Experts of a small language model: 17 layers.
Below are experts of layer 11 (counted from 0) of a mixture-of-experts language model. Rows are named router (the router's row for the expert), gate (a neuron's input weights, with its number), up (a neuron's input weights, with its number), down (a neuron's output weights, with its number) and show model dimensions 0-63. Each number is 128 + 32 x the weight over its row's rms, rounded and kept within 0 to 255. Numbers have three digits each.
After each expert's rows: a language model's description of what the expert responds to. This comes from a sample of Wikipedia text that the model never trained on.

# expert 58
router:129161129094119120087092139065160179110173116113139145158199113118120187117128183170092088120159101131121096102111113159155184085176196113060130100148158066101120135097178180120088145128166151
gate0:115112151112124170096124125115152157055156109188126108131165092143125136078109132161093082119153132126106133148125155129134132134111116136043178128122143045119137102097104160123103074169164174
up0:154131132083101155145129182136097176122164102149130113105133179151160121094154111097225110152123110146140081154149065166111138148125096183114141215158125148085095112169093136117145092106124098
down0:131137125071156150210132121158119136128128148185162148083093091157148138111150097117131058076158126072166182121100081163144151146124142139047169117137132120069085115174140154123176122132115126
gate1:144139099110127133088123091109139105082087155116103134126174156129053109113119120183088135126124103124111108175106105116137085108126168166137139135164172077123165194122086098122117156088119097
up1:137035159124147140125151138133072136103138154114167143043109096110169202093151127116155161163129147094125148125126132189081116158124107126121141139114110103156090093118142127121132157078107124
down1:182106127075132101111149108086095204010102125182134107121139157149133183171082126115159132115094138091096144124119135120128148073115145129140129124089112060156133114231097131109167142130099073
gate2:125152106154089138072151137151111152111109114080104103138172150194137156137176124166092131148133119175112176081169154186168165077128197112115137099154141138124125143078116111106081176099159123
up2:073120087149069175141073162147064194166146113155124126166155126142170144109122122163122191170125055153083125162111098089092106163114090156121175138120147079121112089117162107167087135119167115
down2:114134136079089101148108117131101121185113091100103144122130156180114178164123161182132158123103149154114126131151122146074121114162098074106157135144093091102104134047159118138123099125180128
Description: Word-internal n and similar pieces, notably before ess or ament (reckless-n-ess, tour-n-ament, Syd-n-ey), plus year, years.

# expert 50
router:137169142141073096092043138079095165123179137136091093112140140123109156127174114150115103133096122111151092167090140153104165123149147111120169155147102138114134140076132182166121149086052196
gate0:170187163154086103103153097146076156096164121216125091128131119127103125158104130215142141094101098151104093123203134095113106118111154110119106128095131154206127151176083158187124164091101200
up0:132131210125101105139149000133145165135083128144135108191127076176150138126116124158148096108122104100169112106194178103163156103146095135131114129100151202188123056121143139117131175117111135
down0:163153085187149069107172141122127134099138169171098084145105131138056114099111099129118175155107148117118139166072116132157099123127108128126165160109248119134117143072103150168129095183144054
gate1:146136127119094149080067145128099136124129104158086131048155182176177099125115158144148113162134103154139114132094138157123184075108171109077202177111135095139102089101057129162137145118112196
up1:126138100151123162149125074183126150098110146093170087105095108082089124151136100165093128150131134075140130160188121128088088168127073165112112093137145030199155143141211091133119136138138044
down1:177119157151128162148097119157159145121110110152153119146135154121162159116168025122139148167141134185124145104131192159096099188062132212138142161092168156144157111175143152087156118164137179
gate2:109136102093124190119128127084115136122153162132066049126139112065076149138141112198140142179125097184125095170088059168132136122090121075185125118150080141144159142116096125146202073170091147
up2:125142108137142149144100151064127119094110131123128135079127133086163148105117129187123137126074118161147142229156115138142122149128047114161136160125145108079138163132152083140146122056089112
down2:164119136139104144074163095120134140098099103106129177141138130139165145042097121087126151107138158120113096166117150153175102178028153134116143093197132164138096166160086141107127117045118120
Description: Word-opening stems that take a suffix next, such as des in designer, cl, ass, spec, cons, us in business.

# expert 24
router:141149108096087082107113188137161146111153172140161115169182084101083169112161169153135127125145131107133115125067171123163119142128147102101114129146119108106132141089164107130123158127082171
gate0:160117071132077098107138146050155122089164121104152162137140155125083139112163139124158168140124089132098087121066173159112148144084182064128172132127112124077175166143162076123107074093118216
up0:051116167146163152156133112206084115084131111153158158110126130120149110108067098148085118128093157100126145112215064129142146084178080185059113134130136093174082080108098134083143129178109105
down0:142172192140153152169157130100135124137139119130105142163112100111173091191035145098062129169124156126161135175152106077078117143177112101088133109162215092119082162138125105093124156150171139
gate1:125155093115140118129120168098181157160107099079093143077140106108085127073111102120162142141095109145091123055120070135131089138124148066072088195148161103107162152103119086187113098120127152
up1:145120131122107150134097122119181190112139153130175112071104104081086146097125162107152160138102147136124141024154114092187120121161149077073132146160143157077170137044143071134131154145184169
down1:139159132131114135130136165146100132158124124119132169117120122124179129194201167079165173121173097113160092158131124075126150129125177120133075109104108166121140088123154195128112131102197125
gate2:109144146134128117153110167164141192106127117142122083144023114121075131099116155148126143078180139170125097119078098123139143079181149144065115119135135096080055090171131167157091172151139183
up2:105144080122144083066090117178124119151159054122136120153116156134176183088018103131186126100111204137164128096152124086094165111156114094132119122169091152119114134155161160099138182171112138
down2:152149142129089134118127128186127068154137125131080140170065153141160221176108144125152080164153099136151099118093103133036160120158076172150105184147142145138141160087084142104090110083142113
Description: Verb pieces and past or -ing endings in narrative sentences, mostly sports careers, such as call-ed, c-ut, start-ed, push-ing, play.

# expert 37
router:153204147159108072060134121114162164121134158075109137084133079116120154136117145125092111168097151111103150171078100139132104133196206095108101138126142100126129138107159125142166210156118177
gate0:167140143135092131114159122100096105140134144156208096156137118189109154136134144134107120121115117087159172084096163161170149087133169160117157145178114089071087141180142149123113156163152092
up0:167164133138136117112152128112100100148132126163168118166123090132124145100148122127117096174089132107165201094102154145132156097128184190099155162182080135083096116184162158101119161199152091
down0:139123139099082117161000089165084099130178136044124112102106155108136148128106136126165107155133110120143147180109120059135128102122160130156107135126098149150134089184133138081076110100106086
gate1:170149166092143036108118120077133148100112134119104135140193122158149190130113134161081083134090110114098110169114135165137125168103120151105122165182126139098175166139142145110084173082154104
up1:137106155113143070120178133117106118057117119131117111154159155166145221199111119123052078111085147072120101140099146149131083137134104079105138138139107133123135147138178116084069195099156105
down1:177117116126104141153124132190091117155087176079161120144104171080113104148188076084135090128103125116137174128170099190168067107124107179114117051164140182125120127108099143130156141104125130
gate2:105104168097132152139123158122183157059102154089168157134162122121146064112126140150137064136140060112152154139090164090180192150152196132111109123094170102112154138121107115140128164097118139
up2:155176089118073085132127132155083117124134143163169143085092148136083104118086115154123114146139049152128096091169103112108109135121096166121119122134144005154100119111132162153140084127094122
down2:143148140169175110154093105160091129150156102178147148121115140066140136185100125125108161144165123188125128109085174079140229096160152091116130141125073183120171122083137168143144154191137160
Description: Blank space tokens inside pipe tables and match result lists, just before numbers or names, like | 7 | 7.

# expert 3
router:141163144129085069079126159124193135060133166144128063108145124153129146125168119174140110144195114131104135133108106130158096134164148105109121115127152155104115118131097131117119160111131149
gate0:123171162057140160101115159134182148084129076118104190139188176115103189131120090191113171086143145153154151142088110077161079161110151086115124069177080131100142114159137090126082105188118134
up0:221064097132098149150100134138201172117146105157115189100100150097147182106116115154147129090154124171157126110106133146162124157145095083091142100155102133129218125119111148132135069148116128
down0:102080113137138130190139088173158132096108156143055079108135150145133130132118073110120175151182208099167169125168120107097138165221131129156164147149118139144111107118126108102114128146135179
gate1:138165139121112053149100126121247149138113163144152101114093140169115187159154201151165136147151129073169129135109101137130101153124148122104073112099111141093086150142149072131137156071095185
up1:072127151151124142123161158127163158139139129098149190106111039127176165163111100138173109115197149138092082084151129114095130158109153177081110139143152131069162163194131130158113112123111073
down1:127106154146164148136159135099127063157191180123095108145109097139119129138098140108114103107091133088112121135155154118114093138161153136155144141156120092152153090167137081166091188122138133
gate2:130193152131125135097109140116133077088147131088120136146115128150113136119100100101137076175139125097101157071109142127146111164170120080168104131131115091135176079098099104109144122110200088
up2:144161140164082123113179186074106120064139166134117165164195132117138074138152132107141118148160126086091148082136129078125133128174160144169220123127158104138147177107113080137124160138189063
down2:109121103130176104185124138131152171139142135132132145064129124161145125171103119150129094141208090128078177159071149113123132133083120100119136125072110109087112105141112213096128137097082116
Description: Short lowercase word-start pieces beginning a longer word, such as re(ceive), t(ried), e(arly), g, n, app.

# expert 23
router:099204138132086102087089143099112149109118141158107114157139068134130186152110165134087148149143142163153114157110138155110116109181162097068153131142130123108137154116111120087135118116128170
gate0:122160116173115138114093145109128135111115175096165141145147120137090138154118138069132141173044098151130105127111121133159091088178162157073158147096083107164137170103063097098195109088133119
up0:143109133058092104138160128169114110184153089161100133116106148096165137105157134165130087116170137106161165149153153161100163131069068137168116107178159175076130105151188127120079152167120141
down0:165133121136153145169086184131129086118185134116110105090169148091103153137210110172138130073066130107091087126093123106099114178062153101151144138113146076148087131124115094139119118194092153
gate1:140142111144101158099092056126143174142142132088102155156158137175133130112114084120131129138202159062120112148185128160118081139073114104095156161136145131110152111066109073141163130182197131
up1:167120101106133146154067049122137112129121148160086131126163116139175140093095148126106115184158144108129121160191084132112069127095137064126175124097098163160155091085101153087162128127127138
down1:142140148157114082140106151110138066133092170114132128135115125121129168152138134067122148161119146164174193109085099111120150164187151126133183093144078056103103101134115150134179068128192111
gate2:072115156183129173148060148187092099116133166149163139082155085040131151119162114119135124174109130129071113122093132167173091130098108128104125167147132149151119078133158111127147122093138137
up2:114031118131109122151004153123135123116116101150137162092117097116108184128119133157129100236077129194095116136102156136158131136100140115119079143143144190122095140141137121135133078105115134
down2:127140097126123123082199080146134112092099191127120098174101070097134085179136117116138142159183087157155079129123118122134132140128161123107156136143129113085155124041140102125141124106153116
Description: Pipe characters opening or separating table cells, and hyphens starting list items, in sports statistics and lists of people or places.

# expert 38
router:126198146132035067071126181094187180116183134098089101126140155131136152124104108149119117138120122108116118149095114133128100126143189098104116132155144160100127096083117171098132172158120158
gate0:061101089161115097133149164116167193118151152183131133159071175146122111151095138118131131088118163123081129100115139156166148110113128126094170079176128083131116131075144112091091079171159105
up0:131115112076139164127100126125049065106119130044127114104140090120087101127145114138098149103177088149215108181103137099108159132139091111174067146080131181145133075160125097126105143092081149
down0:154128134125055133141083160101083093160118177122137132213141133167102134129126124102093127141149095135126165098140112158093133113127104103119132102108103100099133089156106103141121149165124121
gate1:136095181142074141103103111152136157150131130105119084104094175091162159136165089160114121129088145018144127148128137155087150157104130130128117112110169087130153135142142122121155153142142115
up1:156102198115092127083143094150126180115163096102153103096157149070120157120177118141062119129085167078135183163137156162069115152143123157095091137142173146131130121119163142129113173151130151
down1:134152158080170127141164093121147132119125153151118108152119110113152083127138111076089108131146164175192127071068111117170107094131136154095085118166120104135182037102204115129100116162186054
gate2:131162110109125097141136100104169101145157114165157143125094152149115137136100149219144147170179131108145131118166108131161146143088123132078169063179098156122136127186151165110123144112134140
up2:115161137131155135107153062153157118122158119119161130062095177141124142124084117153113105158167103129193116127124149106121168121131091144077108082138096045129184135162122154113143085127045098
down2:061077123103137110116184072121094130131121159124140126179130134084161091166128197139094159134090104148153152117154139150156119069149188134090140141104105144148115166084176148249180169109103110
Description: Standalone space tokens before numbers, money or units, in table cells and prose, such as before $1,208, 28 deaths, 10 million.

# expert 5
router:157183106104077058101105149140090172100140138146111086139137158159107110155111133148100108184159124118119119129140139175169157111142159131068143126130183110100188147040163179119134114151155095
gate0:156144117172071125140144125147151158129136138141118113153149128184131049107139096147080131193167111123078119151111156123135186108161097116157087082130157143151082131057150118194128135098151116
up0:112110146139107119165139035141134075153101110170125067168139130136093127110115104153116166059074083146151124062165169077171085179117174137096134182100083137098166111184125098113115143081156133
down0:100120150172214132096119153129043169155113162124164125166123133115115164153122174128146136115072158112153171182105147136114096096089162112143162114137159111129110144151108119129128126121139179
gate1:133177115092105100152119091112083166102153156183153129130184086195136096154122110191118136117142123092111103104145112149166199119109187140097122122097186144102187134136126098138108107158119126
up1:131205141118147105136111124148077210082157137185137176061139095138055105147156095142145118082159164112082083103155131160187204119134164151130108090099167152075152085145090116133068118163141133
down1:097114132058170130113185170139041139058160095215114125057102124180132103133121101129126108104141167130120136120083144107158133096116170159146094139067116145084166139056139094109154130149120092
gate2:081141152100106103128128139165148112171125096140137160160136161140122111089094145179120143110135128085138124087175174159255109088133140168102068095080140111104145167116121106116170155119114080
up2:153111129141127128117125066082127113145136110171127169131138134115134143145135171133152085137149055066131131121117120107118138163132084127122143085148165148103136116152140107143131070146151172
down2:139141174122109200198165148130147090136135098061109143053143095140106159148105146194092102151144072161073140135095172131113134127112113167140100165164101135145147124134121131155135151155125166
Description: Prepositions, chiefly of, also at, by, from, for, during, following a noun, as in Master of Arts, Reign of, located from.

# expert 15
router:144156167089125103138071156119176142130141157130062066144130122183132145143127134133133070109140137139105091121073153141148128092151192152083147115139106084107169169143090140087116172126120165
gate0:118127114152084121139123160134154156188070157081116177130157127152134100071174107125140126138127168153100120080093122128149085129165170125186141148153191158105159080147085156147092158142090156
up0:137163164170059147177142101173129116155144151076030141145122144160126125110190073160126150127145142113110130132136205148149144124190088138089158131112029097104156125154108131149133131114109087
down0:079118098097167149170108088179079130121089103132117077111097099181131177121104129107187133087174112156158159193100115099106138110145129213174143121080112117145078079172122121192136111084164155
gate1:143146115180127092137116152205118125186108109106185128125092153149108082180123127084170122124112132096110114083016128118105188171095120150077161160126156132106128176141168124114164130150121178
up1:092096103078112135117136118133099096090128144110086195071191128127197142155140158125158057124141153178143140154151193120150103118158161125185158142114129120108112131175187155165077139114129125
down1:155124090117140129110136140119140148154066183144103179098109114133138143073138173136066167144118156112105160120122086165174113156072122074078071128091147164164137138055090122112108141091175125
gate2:119101124138153133099151213128134191101092156139124089142140131168147137108149188141138131097086087100147120089109087167161102179127151148101113144139106101136095067111141143149170180122113154
up2:136113187161166135112147140118128205133108107161122120105090145151129129146123255090108142107102142114104127126147092160181130156149106152127101123147093127090199123097099149113189180115126159
down2:129088085184126115143173107117138090137040098150173098174109116135177098185176152102202119166084198104120118147036125090126121145145140127140127097141184124116104151138138084155146148138114140
Description: Word stems and inner pieces of common Latinate words before suffixes, such as includ(ed), loc(ated), serv(ice), representat(iv)es.

# expert 20
router:170172125155090115107102159116136132104164169146094044143141124151106165061174176141091133100131151110091097131127177122150135130178145082103133109129112121130128101122129208148170130126106122
gate0:128164167096110154130172198096160061163152141107112127131185061169131117140093195100123094172102116159111130148135117073154108183149121112140138132118075157099131171105111120186123113113154141
up0:173063138127142157186113149142174107129147229091127123108195116113152147137133114125138107110185166161112152121080064162094089162151106163141095165160106150096156150112149186184124135122147149
down0:171081062121078170132104080184124167163104111102087081206154119157148132144138102117106089126091155121125105108138065207111152079102126138108111113118058059173101124141118150146146130138065180
gate1:147145127116138163099179111146081133114138099185139108110125112228123157102137122146104163143131101111122086116124114121163128109137099111056137130163141115110139050147113138133157100131088141
up1:176130134105124182154133088141151107123141129142161120177095104100107098147095122149122101143074171139164112161172105118110168157111085148111176124124110067124116126154133170150120198131109125
down1:085113116112202149151113149174102160098103139124147044131091127145100143181114132115136127105085156124068145128097150119088130186094110111095058115130155177139158124136091160094075120139124154
gate2:139116087105079138113128131116126123120149179105165137159163109157121141087130160100125101088055170074050131085109141114183000144172211099134133141110168155116156066143055141147138136156116160
up2:113145146170057119155118163093151089106128198140183125066121123120136143101087179147116144109181123136132101148127103081113154151134164129106087010093188107137164107120124108153156105140119153
down2:163103031058115160188138144133085112154175164137130156176129083135063091173112158133150107103168141137109064046147168140152105045103135126150122150161137128149110133159179149157090054152114136
Description: Suffixes that finish singular nouns in running prose, such as -ing, -ation, -ity, -age, -ower, as in storage, power, emigration.

# expert 54
router:112158145141100056127138131114143204091177206120142141137142152100140145180141156153137139130112111140135081115090171153090186136169110122096145116106100113111113146106162132098106143148135147
gate0:100183163154115103164138127080142106183222147145118153106132115113159150125155121089145122072140053073124139100175096145079130149170112129164113135147153117101216112133145157144164115219135082
up0:127160148074132130132111106140143135164155192161107155125109164183109170092126096162123144155147130128160151150130094117077112139139073063132096103113125065171120125130123101114154121097112162
down0:127145142127126112160162128098132107135137115127151159115162133081121139160077157138169064141243134178079115072159134104148124086130102173125135194144127120194054120125126075156143117109168154
gate1:105127149115116145058130115080094109135155127157097158135119216112092103182118138121114124104112082107075103131130146126175163113156132099110170131119144109100155173125162140132106139166139104
up1:105149143122139087118117178102092151211095127108115131133167102134189103171135146074159182163123142131215100127171119163141168127117151132112128144143153097141141234153114109100105122124177199
down1:108147156133117134186121174141123134131094095119130156102087168117105096149130151115110076167098143127158134095121156136207045144096086098099103115100155144069151156147169056133112125148154079
gate2:193153122133146065129116098187135126147150069156172148111129133214165152159120110078131129095106144051125056184125140105064171102159086105076120137172091131137123133136138108105098144145114187
up2:164136135139094166089120086105157125107129117159185174130161083198115140133078107103119121122088152064134112199193168085096123133136165107136112132154140105093114150158118100159094126141143196
down2:142123084117140130172191129141122093100122137064148129189132105092159119119099172106195178087135066175172124143152044108115135158109184078128122075126095130127152138094142112085170094133132176
Description: Word-initial D or d pieces, plus de-, ind-, st-, starting words like Development, departure, Danish, deterrence, Deadlift.

# expert 33
router:162161102101094025098101143127169174121120143123089141146210092146139202132153148146082112142114112180117109127087168145106127144125157101108153133117137141107142126128159131089152138143103119
gate0:153186125101031117168121072134154068157100118109102154137158136142028129147133127102186142135115073174130120162106132128100151117118150053077113119146131106105127130167181087146113222068065179
up0:074106118145144145082201021078123111105123150203116102165139131105155191109105112152105090134077159104135139103125104141146159143209123208140127151135154144070131131095084153105095137111148135
down0:076088160118135105093136136093153104098079131122110114115093116110163141129157084110154123172109157168190136125123145133190082151220101112167084164186077143056196131154112088146091175084056207
gate1:185160105148081171123139147149161125120127192068170132039191119120106118063163222140120085171138101144084188119118121101109132110095097118139102148162152099122127134094129109062121172147142123
up1:153163088150103137101152160145130134125126149110156149034154088107079117074200216147096087135132077192101170126106122088153158082116138119135137116152166104136083098095127077079127148117100128
down1:185117095153150138184148139131151116139160098138084140107155219138126096113095168162128154147126123183137097095135123175122126183138136152166130163119145158104081084135052083145118117170137104
gate2:153163119109126095126076145158187177132089101108085131142188107176124209173136127169131116125134155201105108119149147143174107152092148178066182113173125102081115156157077126108076148116096133
up2:098092073166099155095151157114087028098130193111156128079104181103161118091099102082102137113123123033154143112113147121121165111215110144153095169149122162212136089111147097162159148140141109
down2:190179146140100094142148142101159144082196161131154109152082090118064084140092164177103115128183142103137132138114159083130129164081166126093133140118071157175194108089067123109137097107166168
Description: Endings of surnames, often Slavic or Baltic, such as -sk(y), -ov(a), -son, -ton, -an, including accented characters.

# expert 12
router:097190123127124089085098160141144198110134135064066112115113138163195145103105149204137103126088092156065123166047092140105159085155100133114145176135176124125145138120156126102118185158068158
gate0:119105134126101134120101117175159165242104151082103148134110087183157158114160066180151075109101112085147147176091118111025148093118117161113207104112142092136125076059106149113096137134127133
up0:115135116147193162104129084106145129129114101156195071150189139162133134108155124078142130195122111117174156123119122126127115156168080123186079114107149147083151132117154148106155163161128133
down0:150138135130184145179173153092112141120129105170177128153129122114099106104108098176111133050101118121138163119072057122136126105126121115124077101106092095152125137125190107130084132175167101
gate1:103142139143144083104078176110078077151165185064128125103150145146131104135143116131133112121164127102098140186068116120144152063137131124116125109170124089118131131108174106125101114176060195
up1:101064109116090127143106184131154131151140145149118103115113117121131180149151151143120096081118137161166156113102110082164142124182123104125124133129105162090183102145080110117101045137147148
down1:147116113124142114084087144179132168133120133128111197154111150105144167138120114173133094138147092150085112134116141131116118145192103186071152150127100206116185119132147142122109124123122157
gate2:098119141102107098119051111114116127140122145072102114099153173168134090101122165174139196108051129150094128127168158164109108108174056112108162178143183157061064123105109217147117142132107173
up2:182142096116152133129166126146194160116119106140159181171081036118172127138155101079107062116219084150136151123182130080100121118089134175134137092092096112166153143067077134157080096113145112
down2:134113116187126139125124165100141090123196120112118155171099080147139156101168143140078211062105112143165075135120071095140080173100106063087084126144132170132159148125162089199148156117106136
Description: Colons, line breaks and word pieces in infobox or list lines, especially after "Kingdom" in scientific classifications, plus -olog-, -ific-, -ation.

# expert 61
router:160191171134069052100135181110116112163137124143079123116139131159123163078168155135078124154158136143133132172078135140113108111175107067076139129130148133095142136083154158087108174152128127
gate0:091167165085183128118063152167136145117136093177121115168148114165052153134123105151104214108132112138143150132136147104115099115093106117152137172164098146111084108118092100096180082123141107
up0:099102083160118144103133116068111067068161185124098131132100113070169157115111145045193126106109139138132133099095127124135119125097143208163092077119166106116189131096146163159145103091121157
down0:102150141134122176106121107140138177146184148142186122161176136193138116085089154190163134095107152110134146177101136104103151162129169113150120127146101152126185151110124187145104176094186135
gate1:143119142036126103108123113076143088136149164175187134067148080161140112130104166076106095061133158144154184108144069124149125140186090128148127092128124102119137131129138113093151147158102160
up1:092099117155139155130167080141156198121100122111107090141143068150102151116128077149087102155190118127103161180130178100117143086059136157048149098115076146174154124163152125140100104114114129
down1:131139130134114121181119139116154098146132214153142117071084052199111116126092133051122121107132135128068125163125084156164182151107086120181074170086160153171089093164158107129119109153121135
gate2:179119117179109059116151152117120144172113173116033119125110105125163153116141206074106155171146143171099149119088166118129149159113071100075147109090136141151210132090117117114127164044101135
up2:085141168058178213105061125135119149099149141121179099165115105188099114158090079133101182109140088122129142138163086095146120085109140151152177150184147094134063126173146146099124128206161124
down2:110083190119137128157155132092147152159164113120072101116113178108168138153164116171130115131076073184125150178096132101158116083223136092104091123151141098151073091129135169203101110151132168
Description: Prepositions like in, of, during, into, from, especially in before places or times, plus commas between city and country.

# expert 31
router:132172150115147044151139142154126182076172189113076090140132108167147110133111150160103092138158143109123084130091166187122109145161077077074131145076070129130145131064165134094136144108116172
gate0:120192156155168120170122135157062201139170126134058069077144129167141165122132134124121139097091122115100109112193161164146190127155110103106142129136072104182062121117129146122126165145113118
up0:143128084144124135124146130104102139075127160140051145119158137149133138147112135155134144083100091129116152157109076069117084084047126085127112096104100145129077186100101126206115149142201144
down0:153176169030112127155106121111081095109124161166105155119112145138140194080132097103167166050136094157035113148165107110120107181123177070128153186114128128226160110103099133125089140097126152
gate1:117114110143139090149147127161143120118161137185068035133135114159153158066138144179154117108136124051095063047135141185131090090141139121111069110093155135132103114121135171112104098137144162
up1:181124145142130121154106106145143182100152105153088114109053147083225103147155110108149160093173119162098127137063110163128132139180129173086079082115115116058106140133121136122064070147181104
down1:135173132085117117206180174153115120094084051096123118106112131171091109164116156121133164120097130081098151072165135085109142197187202109140113121129116154195115103151104104170125144174130135
gate2:109120149105084115127114127148095173121172156133130123163089116127182137083145210158133120070147124092124133124157096103130145153137199122183089142082106089114103094112113089096181144144156155
up2:115166174116105113123130133132140161189131195131117111133111113138122080132136100164149104159152167114167144050113189112099089122146147086145126142118200179163151075107144128139079136119114130
down2:096104135059124166150162155193092121108116089135132149124122162095129135116193134126142192110131125109153083188137070115094121103191168162149066023125194143123107140100128114118140116149149093
Description: Word-initial pieces like st, St, sh, Sh, sc, gr, kn, un beginning a word, e.g. st-ation, sh-ares, St-reet.

# expert 40
router:140164188076060107019108145132196123152159184118123107126120098126152134153116165175118113146180101105099096146088102182114135183170198113106097142100128084128121116098103124091175130134139161
gate0:166129160151170115152135145140106144107110133143105078103134159140097070090170152146123100154172054179097127163136143143117123125133104123182082127120100140124104134159144074151161188154083117
up0:081109074131114157114096158200132154085090165168072046095106186147120149076089121121164114142124118130179108114132118134092063091140155111087127125140126170112132127144096099105152151124149148
down0:101130132107151196122104108155104138140146104108043134108171134091136117146146131136077103131083114070110105143098134135147142130163120155096173166144169145092146121136156157082059079085117171
gate1:184144098118044144050108120178123156144123154090101164138139111187103147141142134159117113158141081083143149081146119121108152159086166095108181048145134121168073109127143094101155132089173142
up1:079127099152200063140153224108122115113178142144187120143109115077118173154096107105146147140064144155097107132141119081159089120100097173197072166106113116141145124189148136142145141162110077
down1:115173096146125143103145136109150125097089117126133113160077134120128187163162102173082094158145132142124175127139139072121149190205099111081238077103139164103163148122111111171110166109095126
gate2:169165146077073128122108156173167176113158178150087115106138143128131125139106113124158077148221052101099111114161077166155172137137152119085141130160150156120126071136088103143213154105133173
up2:176151151138087090129081166123120137138154120084129101102124131079141137152094182136117208161176080119074114148155142155183162162112086159155103175150102128142093112080062080135156154132127126
down2:106092050111152198132153138139150110176105112116127107116139153127184137159113195082169101108098114138119118098141139124186115112188120111147115127140108210137160105152174158101136154189160157
Description: Pieces containing g, especially lone g or G inside or starting words (Tag-g-art, jud-g-es, G-olden), plus reg, ag, pr.

# expert 16
router:134186177134113078124149134147165167162173121145134158115134134117097110093144207144095063127172135145052123121100152157130076098125143138064114097109156142098118160119089171124149193125129194
gate0:105188136093098143182144114107138139172146130160149142050135120109122110175197179179131129129148087079118153151091130147148093112124127179100152123036121137118141180129138189085089154146154138
up0:124113128122156151136071070116099135109135131116105162138094112114126109046130117091154216151088096119136128077097161113148118113123164193097144161160164110078159130138150086090085103114147127
down0:144119150103123191151115166163128108154110121169086098063112092134172094164177134123168125075144109189148186127148124144078133065209088126111139097187152102129155135158135071170126137123113140
gate1:146185143109106118144187174162121114147231208061139156106102140076123136133109085176077087128111100129122083128145130104083147080144125120150094079189152130137120127162136134135098171089083102
up1:090146126160153074163098129141142113127086119142183109147125132184086037152069140127128124071172131140147120131177132173163140156153126143130135176104115116118114104107159182147073153115110056
down1:098109131184162130115091133116137107198128130099132129114141156167188139116141135077163191143188119127124131162089119091186115150161099157122133110058159101157110145081168136111160153156131109
gate2:172146132113130129136126103041110169141094123188130082106152054163079183143178105085121162097200117120117173100144123149090130099077129177084128123157120128089121138090109121127106116116097173
up2:193116108098082178137139095042167168151109121174136142121099057170088194123138104136140199111155146144087126158153159164149149105058131151113069148132132120140129194121092121120113125112099177
down2:115142136088109086133110104177129099146161116114124125176167179111160079099140163116128148141103160133070202085127095131136107158119171142154191121141128088149116164171124125067179165114151129
Description: Hyphens and en dashes in compounds and ranges (Single-player, Triple–A, 2021–2022), plus opening quotes, brackets, slashes and spaces in tables.

# expert 56
router:185156142102136123071090121064141134155144210121131071135137058164097173156124137137118094128107113131137140158112160153112153131123117119104145135091118120096149133097104136117144153140095124
gate0:177138117081120117182111174091110169138157219184134143137145145154090140147141149137113121143104155179122116151115143175160161152094088087136145137089123149196176173116126145140117174139106089
up0:177068108138161204052138113181099106097107122145151134131134173080144096104101131130125106160048146127150106129156152140179141144130153124090127177162148131114104070151147129085119152110161152
down0:125186082104158073122143115177122125065128120158147145087085157125138127154101107184147139158146136132159157141168136105117146066122165128125093089121071061123156154118197173165141119106142195
gate1:158200070116135068112121111108122151233224125158123097073149068115125114191084140108170110088144150124078083077100163093114155117153137159120116100077116099092106147155063158133150106166106126
up1:124063187121116194107102129203116089104139138089151086100151144118181141156221121164088084112142146133137175151122116165172120119088078116175086154116117107128118190121120169166121113158148172
down1:169093089138136140143115101132101099122101127117118142109136105173120145177091161125159146180120114121038168115069127083136122121115092114150164143121137187161149096119119096119069162098129155
gate2:162094158130185132090122139114202106158122134083153163096152143147114111163134128111112153099100174055143173134170146157105086119170103086136140204141089118120140081097170093138187147157072117
up2:117083156128186094124135059105150165127098145151109153130155141176092072150107116092182146115122119096156084112155121163122124121146194128135148171159079088094120142096121105154164103103122175
down2:138141095077173133107119138148066152145144118156116166078116152137115161112170067133118129107206154102145189149171141087092118134133127217141135128104173107149172181150094147122106125118132118
Description: Verb endings -ed, -ing, -ated after a verb stem in prose, followed by an object or preposition, as in called, witnessed, relating.

# expert 8
router:124201129164111088126083154104185156124111119154147130138104083137106162180116142174120138165128098119129120140091126184151102138196108140077170155127104085100146099112100181087135213144113191
gate0:131128127124121098115092181036170107085140127173161133163149130138078147193147106149149123131127142072115124123119108144108138172114165091079116134097091102146131113121097131198158125150153126
up0:149174130103167085112131162072148098105084124120170104141139172123105196150160128111122048131113186110092114159147151155150104141132130121095151151156090143156043089116122143155125108155116193
down0:174112114105120130154070131095144110093135197103126134189159155087130125149141150156110067063185131082177144090159111106121131113143150120099160157099086151159186121108103056114148147119111095
gate1:202151121136138104150101144133144114098042090065144144091102119126128173099073118198138135160168132127128163193083124148106135160145118103126136132182158131134153072095101181140137171101110136
up1:122055071174107156054146118185161118154193122103159159193102163177076145152107113125078093145129101181142133139126144114141120081097144174158121102135138122141146172131160090121182157141138170
down1:151120206115147149140184142065138108120069138156135154077134144144168122132141065133152108092166081165129119088126121126133126108108105135136121109167205192153174089194109161148185168079107112
gate2:135245114143143130161145179158081187146105115134181140135085132137101086131103125133145113158077136155128140085113124168109117138187080125099140113066102159112163116117157108158122218161115126
up2:114197094127138148173154141141081132101140111151117091132099103183147062164102185132113157143125156133163111149084096141132126137151132161145216086066134091159174112119096115101116157197116142
down2:138124121151158033166159094089096123089094163132144036080128114131182034107107124117101094119079157136136173145110119102115048098124185103137108140102136158090144150154127103090127120153102112
Description: Word endings and dashes in bulleted infobox fields like Succeeded by:, Preceded by:, Edited by:, and the line breaks between them.